Weights of a small mixture-of-experts language model, trained from scratch on English Wikipedia.
Experts: 96 GeGLU neurons an expert, 4 picks a token.
Below are experts of layer 5 (counted from 0) of a mixture-of-experts language model. Rows are named router (the router's row for the expert), gate (a neuron's input weights, with its number), up (a neuron's input weights, with its number) and show model dimensions 0-159. Each number is 500 + 25 x the weight over its row's rms, rounded and kept within 0 to 999. Numbers have three digits each.
After each expert's rows: "mostly gets" lists some tokens that are sent to it at least half of the time; "comes after" lists some tokens at least twice as common just before its tokens as in all text. This comes from a sample of Wikipedia text that the model never trained on. Tokens count by the router's weight.

# expert 47
router:496511519516488499458486484511572544475537535546469488491494491463513523539495540549487529470520484494517465489480470511463515520527523462507495521474471464515491464512571439541507502510505485496468527471489469465504499482518492531471548518508492495507486512488470526503497491506492499503537511508529482462478496456519536539514505522439441495481487528466496499498505509521479528509483518485482499499520466500457487481470529483467489485487469504462492521517531482523484516487507486
gate0:507507493511536465514486489520519495493518560502530504470513476489512519532493498466500497504539528484518509506481481485480523460498541473507470509506492469498525452502535508450497505449537490498499497461466540533553491473549505511485473506545507523537471502483472498473516461524544478511521491524494505479499479538545520514501506489525543498520456469466521538485499541517519468477500477509466522535491508453553475489509508489488520497490519464494489571489500520488485551474496507
up0:513492521496504509486493480492504547538508503466527498518544477544465491499486458505531497451471458534493521523530475515506491497485529514490489481531489463521476543489527470464506516476487539518497450485504512512532508559478510486516506496516558517494528510523504454480494488522475528540451449512497505542443506495538517483481480532498542473512484514475497500481502490545498529455520540526490492485504492521491525522533510511537495503486521452495499539517556474462506489517485491
mostly gets: " | ", ") | ", "; ", ": ", " |  | ", " |  |  | "
comes after: "0", "3", "4", "1", "5", "7"

# expert 60
router:524537495476476501497503498472535489502518474500496488516533489467485506571500576521489510509547519479476500497462500518531500524504527505493525493416508472503516508550523487498500525481496509506460515511491465472466475505504492543496552516532480467500513498469452495532511496475486544489509508500507491477522517484513526477546544527488490475481473504460523518478523516488471530530488487565475488464499532525484516507519488481503500522460483469480518494469529446493482544495503479
gate3:510504504501510478484507487545491469523477468563537530488495527523485535499518487506461498544463458512525485551497489506485503454484528466462493495528521524432508490519514468497483492499462505512523480481542492479523521509488491495498436506488474487492563498458450502509535501525477530494537501529514499448471482503507510536481526460482508516505527518511524508515537477533480461515513481489480520534476527504531519485488534448469488525486521510498488475502481472478489509492465460
up3:530489505456506540494519475502469489496505488488499473547492481449525507461536456474500490497511537487510481483495498501491470529526450504456520517514508450495483519517466527568452524458515528474502512501514508481505503514467495554518495512522512472474482455503492532510487502489513505496497481511492477526496491455482469463489514495474470492444504465524480453495502474451543517475455501531487521461510462488518488505517523523487445501530471485503475537510449497467500511503514527
mostly gets: " As", " Mil", " Mal", " Jo", " Not", " Mat"
comes after: " M", " L", " m", "M", " J", " E"

# expert 50
router:519501523493509445489470474457506543494512525522511505510474460465541500500467502505540515502545540479502479520474443530486509518506502509523525469499522475508462478494499501493475518466528473484476540495461492482462480487532519514512562495524461468470488483473498500488466501503478507478482501479511459481488502454497489526517522457499474476486470532476522524475522467519446494514464484514466473473469455518519509477501508510530505478499454482461523549503511477520479531448508487
gate0:457474546517502528462552549507506522485505560542519494455526492466520508511490498496476476520481496505527505503487532511511548495503511482469509535522512489509492497485470519521499527510546517539484547523505491541506522522564514518476502495519482477503505497552482489501514466512465511485502456525508526520474455458458525509482482498517509543460484516473480478445544466522479491508498528470461507475467503506522489479505503529505477535510475490540466489519503500482505537458503475
up0:519504510524498496524451481484520526520486469486508506475465514541465519534485497531539522495507521498493521490487533517517456491505502528493487426507519518542507492490512471502509543495505471503546447508504473482482455447496463511544529487501544477542545489465474498535489514507489496481455487484501468472483515540540477480488518487496532491545477466527505512544488507508532501484493507521525486513478502474474490490499480524491529468511504481521511502506526510491444417501516467
mostly gets: "===", "==", "- P", "====", "  -", " | S"
comes after: "\n", "\n\n", "=", "| Party", "==", "- Genus"

# expert 6
router:505500536506474495483487511453519502498524486510478500561520477475519529557492552499491535471533511457464495518488450563448523517508525480478498498494517482503442478542520445497502497496527504487442496489494496479463508476514484523481529487534447498490494483472504548519476462501528533502515499497515509502482535518494466492512521493496472453464492488476544517453485493484488533500486515511486507503468520489495492496531539452524503456476472489487514536511545505522496494499489484
gate0:489449454479514495505498484489521496496459510524498492531502509468489509537470504481476514475527509483503513501516501501471475546510475507505525515493525518472500530513484481490507463526519502533469520436490519506511493508460488485492541499552459505511495519505481549481529533512500458506490495493521464457491465525476487523485456466547491549462476493486500488524481533528507503518530536518503507524478512512537490512435533521508530556497470475536459510520505525463477537552539498
up0:503457484460487497437474459507534488481494501477500491431500468514550488454527537480483482525497508491466494530499534517476513500514514495528524465530509513481442457465528532503510504471478504482446529500501487486486513465477490457483495446529513514492494502503498482469528538510451512515501467478506491517423487520530471460491504481531488484512487461534501508502527516513520511560538493491495490473526485472499499511527498466455502518495507501502502511490537540506505524495485515
mostly gets: " De", " Mag", " Ne", " Mel", " Se", " Jim"
comes after: " R", " G", " r", "R", " S", " | R"

# expert 53
router:501521520499451483484494511510517517483541471477480528467495484497480466491469524489519509494524501482513502527481486516471537541528501513524512514464496465530491468508529479534500536492495458495480506486479492458492532515577487555481502500541470503465543481540494530499498480458514532500492524501492518450516533522539481501481525491476463495473505557451553529479501513552534505541472494510483471442499474501507539523469508504527487488474463500520505511496506486505516495510514465
gate0:513523524522491485465469501499454503519500519489538533493452532494500480499490515459520494527544477472550471512514534523525519512506499523509525500496429533480464481456550524521537578493500511522499493476506510519474526536542478485526451521528534508520506522491455523520459489478533472474505514495486489488523467496470486509532480514512480489474533472489522549473483475516487482556536516511514481489488508485471485488465522499511514486499512509520500526516516474458504495540477479
up0:491509543485472499487467449521474491534521527446525545504468566496489504529466509489515506529503498456478493538504526510516517493471555495448498504479486502483479501502490498516497546491522487515487498518520519486454480500525513476447475564494521495492491461495463505525502493486519498504513474516482518505575464515524514532558486531458474510514512513503516518483447519477502491526500537507536480523513459527498515515458494480534503465501537504477522500532512496489476510480527508
mostly gets: "°N ", " Or", "″N ", "007", "006", "019"
comes after: " D", " d", " O", "D", "O", " | D"

# expert 35
router:498516527500476496484493496446518512475526482518448519538526483452515527514484543527488519482536486476463507536483471568428534504524523496527510499476513495516493489496473468528509507492531500493454517475463487481455517502514496545463541508527461500508505507456501548520480486503520544522530522465540488485490543491483491468503544510493484458460484496464521500435488476519488492530500475503490497500479507493481514482536505485519509500482497485498510520492515523543513537479477471
gate0:505486506463536504492486521551489507490507455530468501532434467528492526523530557498516520510459468511494490472526496544508520458548507514531494510499460456492536513527437515476471482489549479504497506523478483526445521498528459480491492516529515486500497553501513487502520470543478521539531457496534511489485510489510520528530494511503503486515453481494473550491486511534497506521510501514516507517568499516510504512533483499508477474501492521483512484496534521519543504497464506
up0:506481492528454556541521485483523512506465543473468500554530531507489489543465487536506505500531531501463500491473506488434558502524541494455532497495497505517465516495537493476501445479484483515479526455523482488505492521539529489458511512481481499503500435547522495489509493495535492527491536463471512518469479543482458527507528488505522527509501514506523500488520497473499502487493497488513499479514508528514469477494516467503548484510502523532523475530477476475494500524543529
mostly gets: " South", " Roman", " North", " San", " French", " Royal"
comes after: " R", " r", "R", " | R", ", R", "- R"

# expert 44
router:506493520498489497479477522483517525492483503557476480544462486477512512551503527532518552477520532500516481490485444534448510536517523522479537497440523480505499461514554463484501472467529467461462527482485497512497509505462472552488544470500478486486528484494479552510471451496513515511501511491513513473479507508492475514521520526515500495469488488454536547489503493487501535513467519526460488488496494494518509480525506474530512514463499473473518502469537501525502554492503488
gate3:477457529544524531514518501533522486462555539489470525479508467550531494507488521481519479478507513507512514474473476469503452511507549490425482496496485520533496485493500503474524534508497512497488527491509514492480544495488494504493500518489491523457549464504509495515461456461476511468530492509508505504495503471526500512504489524477478510533506444522545506496445463468533512515456495506509513469581550463468524506488540485511492511487503497487530488512495497479500514520496469
up3:525546479481508498502471511481474494517483511525505472509491532480501505497536527499507505496468524481479500483504528509478508462470477480518469494474503452532502494516509537510490483535495480466468516506516532459552532521521525486568513526537481457470518542525510485491562543517481492527527518496505506529469486493541513493489492508527498436455504517467515500512484475509563521516475519509507496502447474464506483499485474508475485499529531469470492484474467495568499508523455489
mostly gets: " She", "),", " Te", " tri", " Sim", " ins"
comes after: " S", " s", "S", " | S", " T", ", S"

# expert 63
router:535513577502487496500503493469515476510515507482449501506480459477468507499508546492510513495521506485488481479457452561454511530510512521521541502469521490538473479524520465506476539518495474487461496466473499483486531508531498511471512483521486514478516493532490532517505468479497548503490524516487514481491527520541527543531524498478501487456483528482543499497525532522463509530476525474461521458519491555534499503534523518527492483459468509505506513521550477493506499501500458
gate3:493471500515489514547490481486516480495500499471484526438505529520480475510547469531518497547522486475521495495484440503512522516506522483498521506493554479496493477519505484482535565491499539492490494506498474545508482514488531502520534496540463536527552514507483492480522504465550577516518483531513471527502431531476529513493546506502506496529474554501513517495511514484452483535491488506515494490533494499491506493537521447518502508493474505488469481504518525487507501473458511
up3:459488468494471506535523502507523480516525532470487516472486514544493482466532485510501499561497454468504490500424447477542500499495540487525547475476523527489518462488515513493532546479513510475524508502521470509506482486507515495476516509529470543487510495513483503485564518478490530535506486517496498485487456523505484485482542499503452529493510527478496515478549518477475507549516490470441500427515469532502494461504524498518482525480503505476490480506517492498525494498479522
mostly gets: " Kh", " hand", " Sy", " hom", " Gu", " Char"
comes after: " H", " K", " h", " B", " G", " D"

# expert 24
router:503509508485499458475469514476496467499506508518474487495494483488522535532495545532517518504502511520487511516461434520488558514515516551521523475419521442505491490526542489526473535496510517476471505472513542477481509512502476544480514506492495463504531489506442558469509458505493496524512505525531533495471497488507493500505524519497506491495438531472494498479525480467517503513480478519488476493487520484508492534508542518540538497478514440483519516486517501524486544475536492
gate0:511507486493524461496549552502528529530497483527502542487539512510495493490481516561517512538502518468558511516512440503499494521492508440520548520540513516495548479478502487495563529475485465502500518492538533519527514517511487521500487525455502426479502508516502518485468459506511515483504496512500550532491483452514544509505524482461477466529523467490490506493492490490496480500516462492525507492522538489465510491471512472509482489470502478481502527480510532512525498505547528
up0:476547474525532484508462499472531476455502495524493510494430479488497484497511494483516506504545479514527471470468532494481501500489479518516526449529520496463454477530497486502450485496446525488493523490519523487447525452508547515505513518493480500531452486520507488532499521492480483455506514457525458503481506487505526502481442517461507479486514495534508515556482471506492484466519512482525521498517502478520476510527498522470536497552499473488476484476507532490492521481474557
mostly gets: " trans", " station", " inter", " dis", " music", " business"
comes after: " P", " p", "P", " the", " The", "- P"

# expert 33
router:509568504478448454506480503483517533499509513479511522497528498488498473494507557526488515514513491482517501466471521536515499510520479480501501513443514461516495519547510491503508524493503513492486522476482453473508502516526463508505518482534483503501517512503480530529516498505483545500518526481505525469457514517477533466493523515481475473443494494504504510419492474535469511508498476547464476473457485517470525529486525496507482517444482503518511481434515456540497503520505450
gate3:491494532490488520516529505503512522487526481576530517447455555500497465481435521497489464475519494438517514521458512540539471505499499494472458507495484489528495539474467521503530500466509469458493517494507543512439491498466501503556496496483512448518507493492515542483522501471503504479491490482515478503490476489488506521504521469519500494493518478503496517506490498497498458519499564471498508461489503518552527477541495482527486513505534533493502489514455475541529487503511482
up3:491531536529498508490492498516465473504480490461474520486488489474514477521557457450483530512502504528473490477509473497436518510489518553484478510493509510470491440540491460507470502476463479521496497528495518485531495521535540485497540504485479534500472497472510454479472471487496484509500487489483491486548533496508516474519528528516490493523513496441504561460500510520478544464493503525533499518500502454489484494481509476494538504481511451455508481448542510486487525515469518
mostly gets: " Le", " La", " Royal", " All", " trade", "raq"
comes after: " L", " l", "l", "L", "el", " | L"

# expert 41
router:523489546490483468510490475471515497474518537550475497519542501454512491504503514546472530513520546479510484477482488500483518504509482534520487519480537453545484493513553506531478542488513531488488539516500520475485491505534452521475510475495467472535559472512495515498504510462499503487528501504486472471509496479501514492471482502472508491492510530477509576493517490532513527512454506546489523462490507551494518484514535486479537437520497484465553504505518496533492516466501486
gate3:476524488457474428497544526486496486474478475555488466460528516504489429471503494551484493512497451487506482499533500496474465476452477518464509505466518492534499510506484497521516499508502485501512464488481494529513519479506468484508507504514542480490523498434491504486496501510516494492507509456491482502528478491482523475485519546480530456533499500470542520476522506495520494526512490494556484474537503508498467507503478458511519461530474480545515531515553483517450480531494483
up3:484475529456473473519531531486502493479487510539505484465529510490485494467512499526509515520511463509514524490507511513437449493442504495458550488501501462573489485541495536497499490481502510493530494465466490532501500499496486434511506531484546533501492493457490490498505486486524508496532519479478495482484503459463507505490497512479481477518496492470514504469517528473493498536480499487539489497535489511493491491492505481477506451560477467568477530561511453480481498527484480
mostly gets: " ", "-", "–", " (", "/", " \""
comes after: "\n", "6", "3", "0", "4", "5"

# expert 12
router:546484537515504465501462526497527541486503477521505499487526466499489485503478514507512518486494526486472523529485493533528526527550499506491506471514496456500499516488545462533507505510505518429484509484498502515474520470484496537485499486543481481524508419499429547509499459478513540487515496473486479431507512504490478509505518510498457463479478522456529497484499489516521535512491502568467486435476506526486504526526516511510507478469505510494511531515501471495515488507509469
gate0:514473508506494517489506528488456496478494528470501533500521487510543495498498539470488495540529514511450504520507520532518517494539493518493552517488490483466421534506455465464518492505493479469512501499506505510485541477491509507461484461531494460524490483500483531510513491506513481506558504538496456510529513471463518501526527498517472434535462463480510522492518507501510511539510472520492489476491542547484480468498536496490543506508460456496473498538541486504450504499520482
up0:483508532530504492495525523466475494476510499507489543465491544529526498497483486491489501531509500500497480490533537509516531497494461471464496518486532488453454522505463504485527503489483505471540506502514506537565538480491473528467511485547506500548463498506478511502518506470500460474554488494479470482476459500455510573530517521496497456510524501475492526521495524531548505472521506493447504468468491512514498497504474468509509484468486479507495478520579502511496495483544475
mostly gets: " Carl", " Bar", "ac", "uc", "ñ", " Cap"
comes after: " F", " f", "f", " V", "F", " O"

# expert 11
router:510496567501489507513517443483554496490514535489478466521496480475500485541486573510522502540547493468474495481489453556487496549505496456495502489481466479527443514527527510545502532511505547492475516503456495503484508495532498519491472510503462453501545505514459502518486478466508522496474496525513502488521483477501492515520517461483516499451487495464523488486511506510465517527465521510480511512491501521491497519525507483548481469506483485488510564496514505488490483509456457
gate0:524512515445528521514489477488537545487522501518492510500493490487495497471462544505532493516496523508450520485506514487532481475518497512476508464541521505550512500498473503468451507491458527449517500503478505481506543482508540500518524502533481518514468510523479481527528458518519507453482509492452543492510527481476523483492540490515513507545503480478523502499500534457464478520511508488507490460517532487575432527531501512536485480511499524496532495539554504468491480514506517
up0:513483551480511519510530453513519493528536479465498481513487539541466510492493520524477479550554529517479437525470516456545517480508472516464492512535480457544494533552497494450464502477484498457507485523510508489498499446545499488522483476533497504502513522564520468505496503507527560505498505496514500471492494500528482511513523526504484506533526519509508473469510487520505528489490505511514491496542527488519523532537491473530526481504542541494520475531519484511489476517484499
mostly gets: " Bar", " Col", " col", " Bur", " bar", " Bu"
comes after: " B", " b", "b", "B", " | B", "- B"

# expert 52
router:488497486504454501473487468497510493494515461487487498530491509483507514512493525539500521484559537499538492491480469512473497519516470524466509455486494450562458493470494472520488541503490510470474468473503502488506479508496470517462513508517505468530526499489479507497471472469501501523467517513525501437489511517499488559470488516499464491464506517502527500492500508537486494512498502495414492484527522556496525495507499499517477506447439444468538523441520507486518509497508484
gate3:530481490475478540492509489486523496541500463518514520512505530480535477578477482514516513520502441460445530521519487488495517492464492551495494499501539521528539520467501476445490496529507508492498476492539512496503482507529471480500470469497495471464491506509511466510511456511493487499505514469468511474491488492519532468569548499506514486518509515461493546514495529542499508494510471507499491512495484523430510514476497488493488513451466513541528520479529439482508503505495535
up3:520537490523486443493480505493513510531530496538511496481516551457481475513490519508516509467504488502460494468486527465492471506499525479512465582494528471459525510522467524464477506498517439484510521487502470533502539499506532499464526469537510512468509493481452499500493511515515482533530495497458461494502511489480475520505473480545520511541472504513492497518484459499518456480461489487465494492469503493541461465482478503507472472492470485492496537461521449503494493499512554
mostly gets: "9", "8", "15", "10", "7", "11"
comes after: " | ", ".", "1", " ", "–", ","

# expert 21
router:533498520516494460493501495482552525466503482487512473477484471461486499519450499513543516502531489500504474519495454531515483534522488474502523476470498445519495498492500480540490530516509500462478505472502505453462520484494467519464554522510474481521517470500476522542507443497488498504537528515501466429487484497467505492492548500482487509459468490484497535459518505504463496508465509491471529480483505535506525477479498474481491486484454488456579516482505481493478524474495482
gate0:501522531430498531453538481540495507514498478535541514512482495496463514510459496512521538506520482498520478479498496468479491512479496494493508518476548471475480529505484490450496472508474538512542513485519509549539495517528494511517514531501542488477507492479479480515469467514489519472501536462455533477525542559530503490562524498491490476483516508485503511504496486502438498514530477502493495514481490517506507489495450460496471529485454543519495484539530539497498523485467465
up0:490521502480517521467519466534511493517515470528553501515479495526483495469489511496523535506537477510510454504494488459533478521484465501479502493520472471475455494506446500468515485506467524502540482495480542514504486546500499485512500517491534475499508482488494484523454484511477508437495524480474517454520532544540514523535520463481500480485520525457508497467481502535465515491499476482510462508528449514506534484488458484511464529510449510541479452516493521530492535455472485
mostly gets: "2", "1", "0", "3", "4", "10"
comes after: " | ", " ", ", ", "| ", " (", "–"

# expert 55
router:504504550464506463520453521496536510466508493534512517528494501485482532535458540539497532484521521487484500521455490556506506505517462497518501461460466473495486505523527493514534517517513484491499482505485522491503504463527506513476496490506429509477504473503498534505525519503503552477469518471531495457459477452522481500498543519506503469484489520450516489491554514505504508520479520506490529481517529491458501513500511520483490460469460510484543502455535460534452521493516474
gate3:502510511485492502531520496540473491484460474525502517517453467484477459554512458514517489464485481518452505499526564482524528483547558506481490523488507495469521493508459509508488522538504500513484470544537516493511516520501481519477486462503535499493476500549527510520498480528494494492525474518497497490482574504470479471498534509475491532505480484514516494521517494476524506480549511511459515491481467482498487458460482501525510516505489506494483499471496544399482513516490506
up3:489463473508500469480510499453514490524532525466492491464504523495515511447475528462459506536508516462508528518479490501486465517454454515506464465496487511545495493463482466500507495437511502483500540471469487507462469495503505456539496521504493504478523497474473464520499525478499503483498545488498502565516464532520518534520492472569504478522510503497502484497491528517469485511456470493508464549486534503490518559527504523475491486552509494494511510526484500549502488502513497
mostly gets: "\n", "\n\n", " *", "|---|---|---|---", "| ", " He was"
comes after: " |", ")", " |  |", ".", "==", " |  |  |"

# expert 8
router:496527525494491514470484485459530516462493477528456524536501494473507537535476546519488506496505493470451530524500489526447527514505468496475526504490500480514493495475499453500495493512539475488453516502478482481478500499519474519483537478502454459511502525464511580502479440479524511499538537519485501498515537463517503469495487518471493431486462525473508521463521514496482472533500465514492498496494481489471533495506525489482479455487497488486528548526515502557511525511503476
gate0:528483518514466486484531543541535504484492535506496522477512525462523495526500519529526467490501441497491517463517510492498465467525517505470515518477516503522495542511520508534512503475515518477463504484489433518483495495531497485495519472479473534485472527498497518512484441513556488509512457503525497495516502550469489510476492501504512451508533478487517538517469514479503486474469460532512481532550454513455510577476495487507496507547474509504511534494523492505537532492506459
up0:502483511531487490479482496509505493491494484502488497529490477553481505521508508518508520504521496497444481468506489477544465497516499510488489517522452540528523499494524463507493514525485498496476498477529506544551466543495520518492479467462469491517454539506498448516535468514494465496555445513535522480517530481536502515535508486522485461487471493475519559501530488458501516470503457512506570532520504511509501509504543507530484509487483475520513459488500526545539501446501479
mostly gets: "est", " Best", " rest", " Second", " Robert", " Em"
comes after: " R", " r", "R", "r", " | R", "ri"

# expert 29
router:521495507502481459452459468475514530474498484520508500512516503483514491498469506511564527477517528508526522553466460533483492548519473449492524498497512505505480475515496483516451522491534530486464483504465543463496528491523522506428524514512489490511492497476485505523462530471488492509511497477537484495468467464488504488515511508463450484474468542488517524483525477509471552524478483537488439482482501519500484529499532487502521506490478475483515493508519443532509540498526483
gate3:513505467502483460448513529545513451487505529523504494476491492461542497467484464534513514471469478510503491500473506522505495518521460453510532516519487489491469504469515513489498441488541440540498530519531524546512525485482499480474541440470485512518504489502533515509491505449495476519540495479492516498548459483477565502511482477498534472488465493483506501514502479503460497493472511524488476494501476483495518532457502520462501524487514489527518474515494443513483499474537524
up3:458501524544503521467494505494478548521511493501504459503498496513490492508558571477496479501515524551539496499498496466534448498521497506501466519488511456508519520514474475458491521463464513506486505472504504519488505500499519532515537484517478486511512527534500452526519488511526535523513518528505471476509466512502421485552475486536542518488512487501557481522463468500488518483539500490541517511497472526499488481512466477530462522477512495469506524501545520507477456514492470
mostly gets: "|", ") |", "|  |", "% |", "\" |", "  -"
comes after: "\n", "\n\n", "|", "| Party", "| Total", "andidate | Votes |"

# expert 5
router:524523563509497495495492496480518508491534517492483485501497494461495490485474516533512490463504539528500469490488506525491489578487476453482493440504516516545474505545495474495484499500549503496500465505474457484521518530536464519460482498506466516488544448523495529555513476465502523463474535509524517469474486473485507523483476507487472484451485525464530528466529492513462474504504511483500500463514496494471503461508522518483494469467514519477528490447507444512497512487480494
gate0:537537534484548526502503516477504517489522518525459503504461522540503502504529507542531556520533516539520525482507516497527530500526480448511488510513508476517515523475523514511519472520520512496494485482450483516460487525524495531485436501497513513531506521513505476504459461472476522466442495485482534521517475495502512481492502478501410495521548520529492532466514449486502539505478487505487469504522488528536510513503492497477542544536504520522507492521503483505500522533478475
up0:507500510480516523510527531472433554480514526508525479488536503513461526521546524492545507484505481521533513484499491517460524522527511528520494511500501494496525443483499481521505514518518535497504463466464511453472475468516534488489496506502489528491460452525477466504478441525509508506496487520480501519500502511514502545513503524489434495519508452534471531444520514492527571476483503525530465477472554503522490484503490487515539497511513523525492506493471533506466508496487512
mostly gets: "\n\n", "ical", " short", " high", " different", " long"
comes after: " =", ".", " |", "==", ")", "==="

# expert 62
router:530540546527498494483470500527495481500521488528443487493461457470488551522483526513497536492524511484517493449443452536498499510494506499489527492447537491525473486491548471504498528505507472462472458482478510475476533515478482555451497506496498469479532441523477496511499472468483514530471514501526516491515525500508477548510531549451498478496497519496551506485512483483485508513488490504463493460523503515533522475533485504511512506475490486457506504491538469487486524488503492
gate3:482510482496500487482428478522505538493522498456481481486487512496506524489542486497523530516520493510517522464457496485497516465554524517504580455487526474478502509514521484551495491507523465530516497490513572519524502529515467505513458523504566496526472492564521466479498537476505523491477473490494513507512503480527513477465528516535501496500525503480509509512520452498498490543508511546494484497507500492512504521475467500481467498490518513498501504528484492489493561517570489
up3:512502481603474481487464496557535497496520497450500562486458491552510504469471557501480513472502533475493492513470479505491477519528484502502492503492502498518506532492506482491499509479479498446526488535498484516504483519504498484501512484506526524490492507509528497520516517487499566472476464519522485458515531547499536482507505515470476516465494498533492465532519502523459499470531477471497484523483474463473493511495524482468500545547525516476490507511490501497449520508521545
mostly gets: "995", "°W", " early ", "989", " Wil", " Kong"
comes after: " W", " K", " w", "w", " H", "W"

# expert 37
router:503522564530497507508433511484536503495513502514500511523493489465487515495448548539498517488507524501523457512475499507493503529502499485528514439476505497538472491518521510488493513484527511493493482506473493484506503476521492508469501514535446497475500460548496515520491504486477547454479507496538488442462497440490484516511504506508478463488498510477519527490553532483459503510503505485518531460529514487469495474522517521491469483462462524478536479459519460526483529465555485
gate0:481514519477497528473501455503506479521485531537502494503488446471489459505528489528499551495514479463476479466502487480456508467468545496522509506509439501480478487495501495515480504488530483522482478527484483465527483462550510538569498479500539524493509458472496539532480498497516474510526522505514519510473528481511502486533483479485505532432520483500495471517570501514480495522516481453491539481531546475504496478492468473461493515488518503456498507478501504519482522491463535
up0:484481556521534463502500499493505523535508482470484511507513500525515475503456499542551486474501495462521519555501513522503499506559519512502511489523534523472510527456507481502479480517531520539502472546511521524491535534463463467498489510476486479528510515503454470498540484479538484497494472444498494493503505480505460501498495523513470502512481537443546501477487495496459472506483506475485466475503490454505500514515459466508492497515465499490513527449489475466514495516421508
mostly gets: "\n", "\n\n", "==", "===", " ==", "\"."
comes after: " |", ".", ")", "==", " =", " |  |"

# expert 20
router:498532513501497477508496508477548512516509521507485510526520458485485472516503532526511519531538530452490504474462473575504501540526528489490514493432474464529465515563494458531507538499486520501461503501482479474461474498521497524491529498518490482491532523491491497540480503479481513461471481497521514493484517516502508483551541522493494482449486504483512481478518532491486518525488516524469481498469544525498507492516526494562476495487494457489516531471542460476523500507487449
gate3:509496460468508487527487500513497499493510496529515498511474517485473490547523501477497462530520500500512524506523486468517462471502497508521484481484493472522492487500421498462504506508524484473505480475505499498453497475546504502508488524489530482541539479510490507519481504496480467472522455513503484451516481498441526548540516477503518526512460478559507491496508485483450520507468578556489505515494549507485520508546503465491502464520451464502460543479519475498508501534500518
up3:498487521497481477517492518479476522485491497525519504473500471511474477531483520479548499496436495508539454489490478505477552500475478497494548473506455480541487536513511481527475510521519528500505552499474478499519499515505536481512528486513492491498477526539506487492525461507512520507478515517482503540505495544551484457472435537476498476513510517494490517480438461491522494446528516475456511487485516510519489526528486567512509512473487532489538471501477518508483481472456543
mostly gets: " Michael", "asketball", "ronze", " Mc", " Lake", " Tom"
comes after: " B", " M", " L", " m", " b", "M"

# expert 42
router:474507520495468466428470494489525537529521495548486509547512479499485472539490555521518532509534501482500471448450466521436509497498521512505492514460487473516469467509511446498485531504491523489460522486483487468503497472540478536478501499521469477481531477496470512499442508495515537537496485513499483492523502507533522492497495466501454482464504519512499560498495505527517519546493499482487490485524488559499514487524502496499470501468454485477504484510524463497521504476521485
gate0:496516508474529561483524502518482489519489533505528522550470520482496482493469488505457564541521511509455513500494496525510522502485483486489557507506478469493495493501490505527505475508514505515502515499437505526510520504548500532495530505521474509500482474491464513485473496484501560479489467500479405463512511575511461486495485489520510531478517490498494527525513515514503514484504459491499528503496533499443499545496512476487458490501484494502478501493498492492516519531457570
up0:522484478490504481513481523491484498485479492500445485393479500526483529477520511494514468469507444478529518512534512486484512528479523497567491465487507489493488519548534464470511494513514481498495512475499500478520528509462454454503502502481513475516527492540520495510538500482484466502500499438497555510522507484485553496507514488487528494504514519498456476512525501440498499476462477482531485479507486490509498474455519529479491489513476492504531471516487492493482468476539450
mostly gets: "′", "°N ", "″N ", " km", "°", " / ("
comes after: "0", "3", "4", "1", "5", "6"

# expert 28
router:480525516469474460495490472506526488528524492504492483480502444474517534510455524543498526511519510455497500484467481519477495509531483504472505498500482452535433501464551481501486480519485512443463477500483522487535488511536484489472493481506477488513524484538475488498470495507488527498521528500483485489488505497524507540490490535466469511463482545491562499501510483540450515492507468493448511467455536523498490527519509526474466507506485506451537520449484502520463504523497471
gate3:446456524506463507494452472486501501537519545483502530457489539498520473510481534551509517534485525530538530522500510519531502516561515538496507496484502462507501498471523488536517512480479469485505478505493539514521520496487504526516489484510507546499563473534473495503499505424455516487477489473526473482484492525501508497508477503505522475482545546521479518542508477494522483472505515474509484494522563483547501511494446526506460517488523497478519501500519468520478516490512508
up3:456491518511507440473507482504499489531476529472492489484488501489497474535485515521489532524473493499498527474485503498557486509531514470485516467488569506508459506467477464514539518473461491496547497472499556524482534460483511494477490498501529516476531473514504483515537510478497534473454519467533491491526474535475495478454501504527508481518490521517501537528539498495491488474539528499448478505540551508517486512516437468521518503484508509484490472496507480498526478453449491
mostly gets: "\"", "86", "p", "85", "012", "010"
comes after: "1", "2", ",", "3", "8", "7"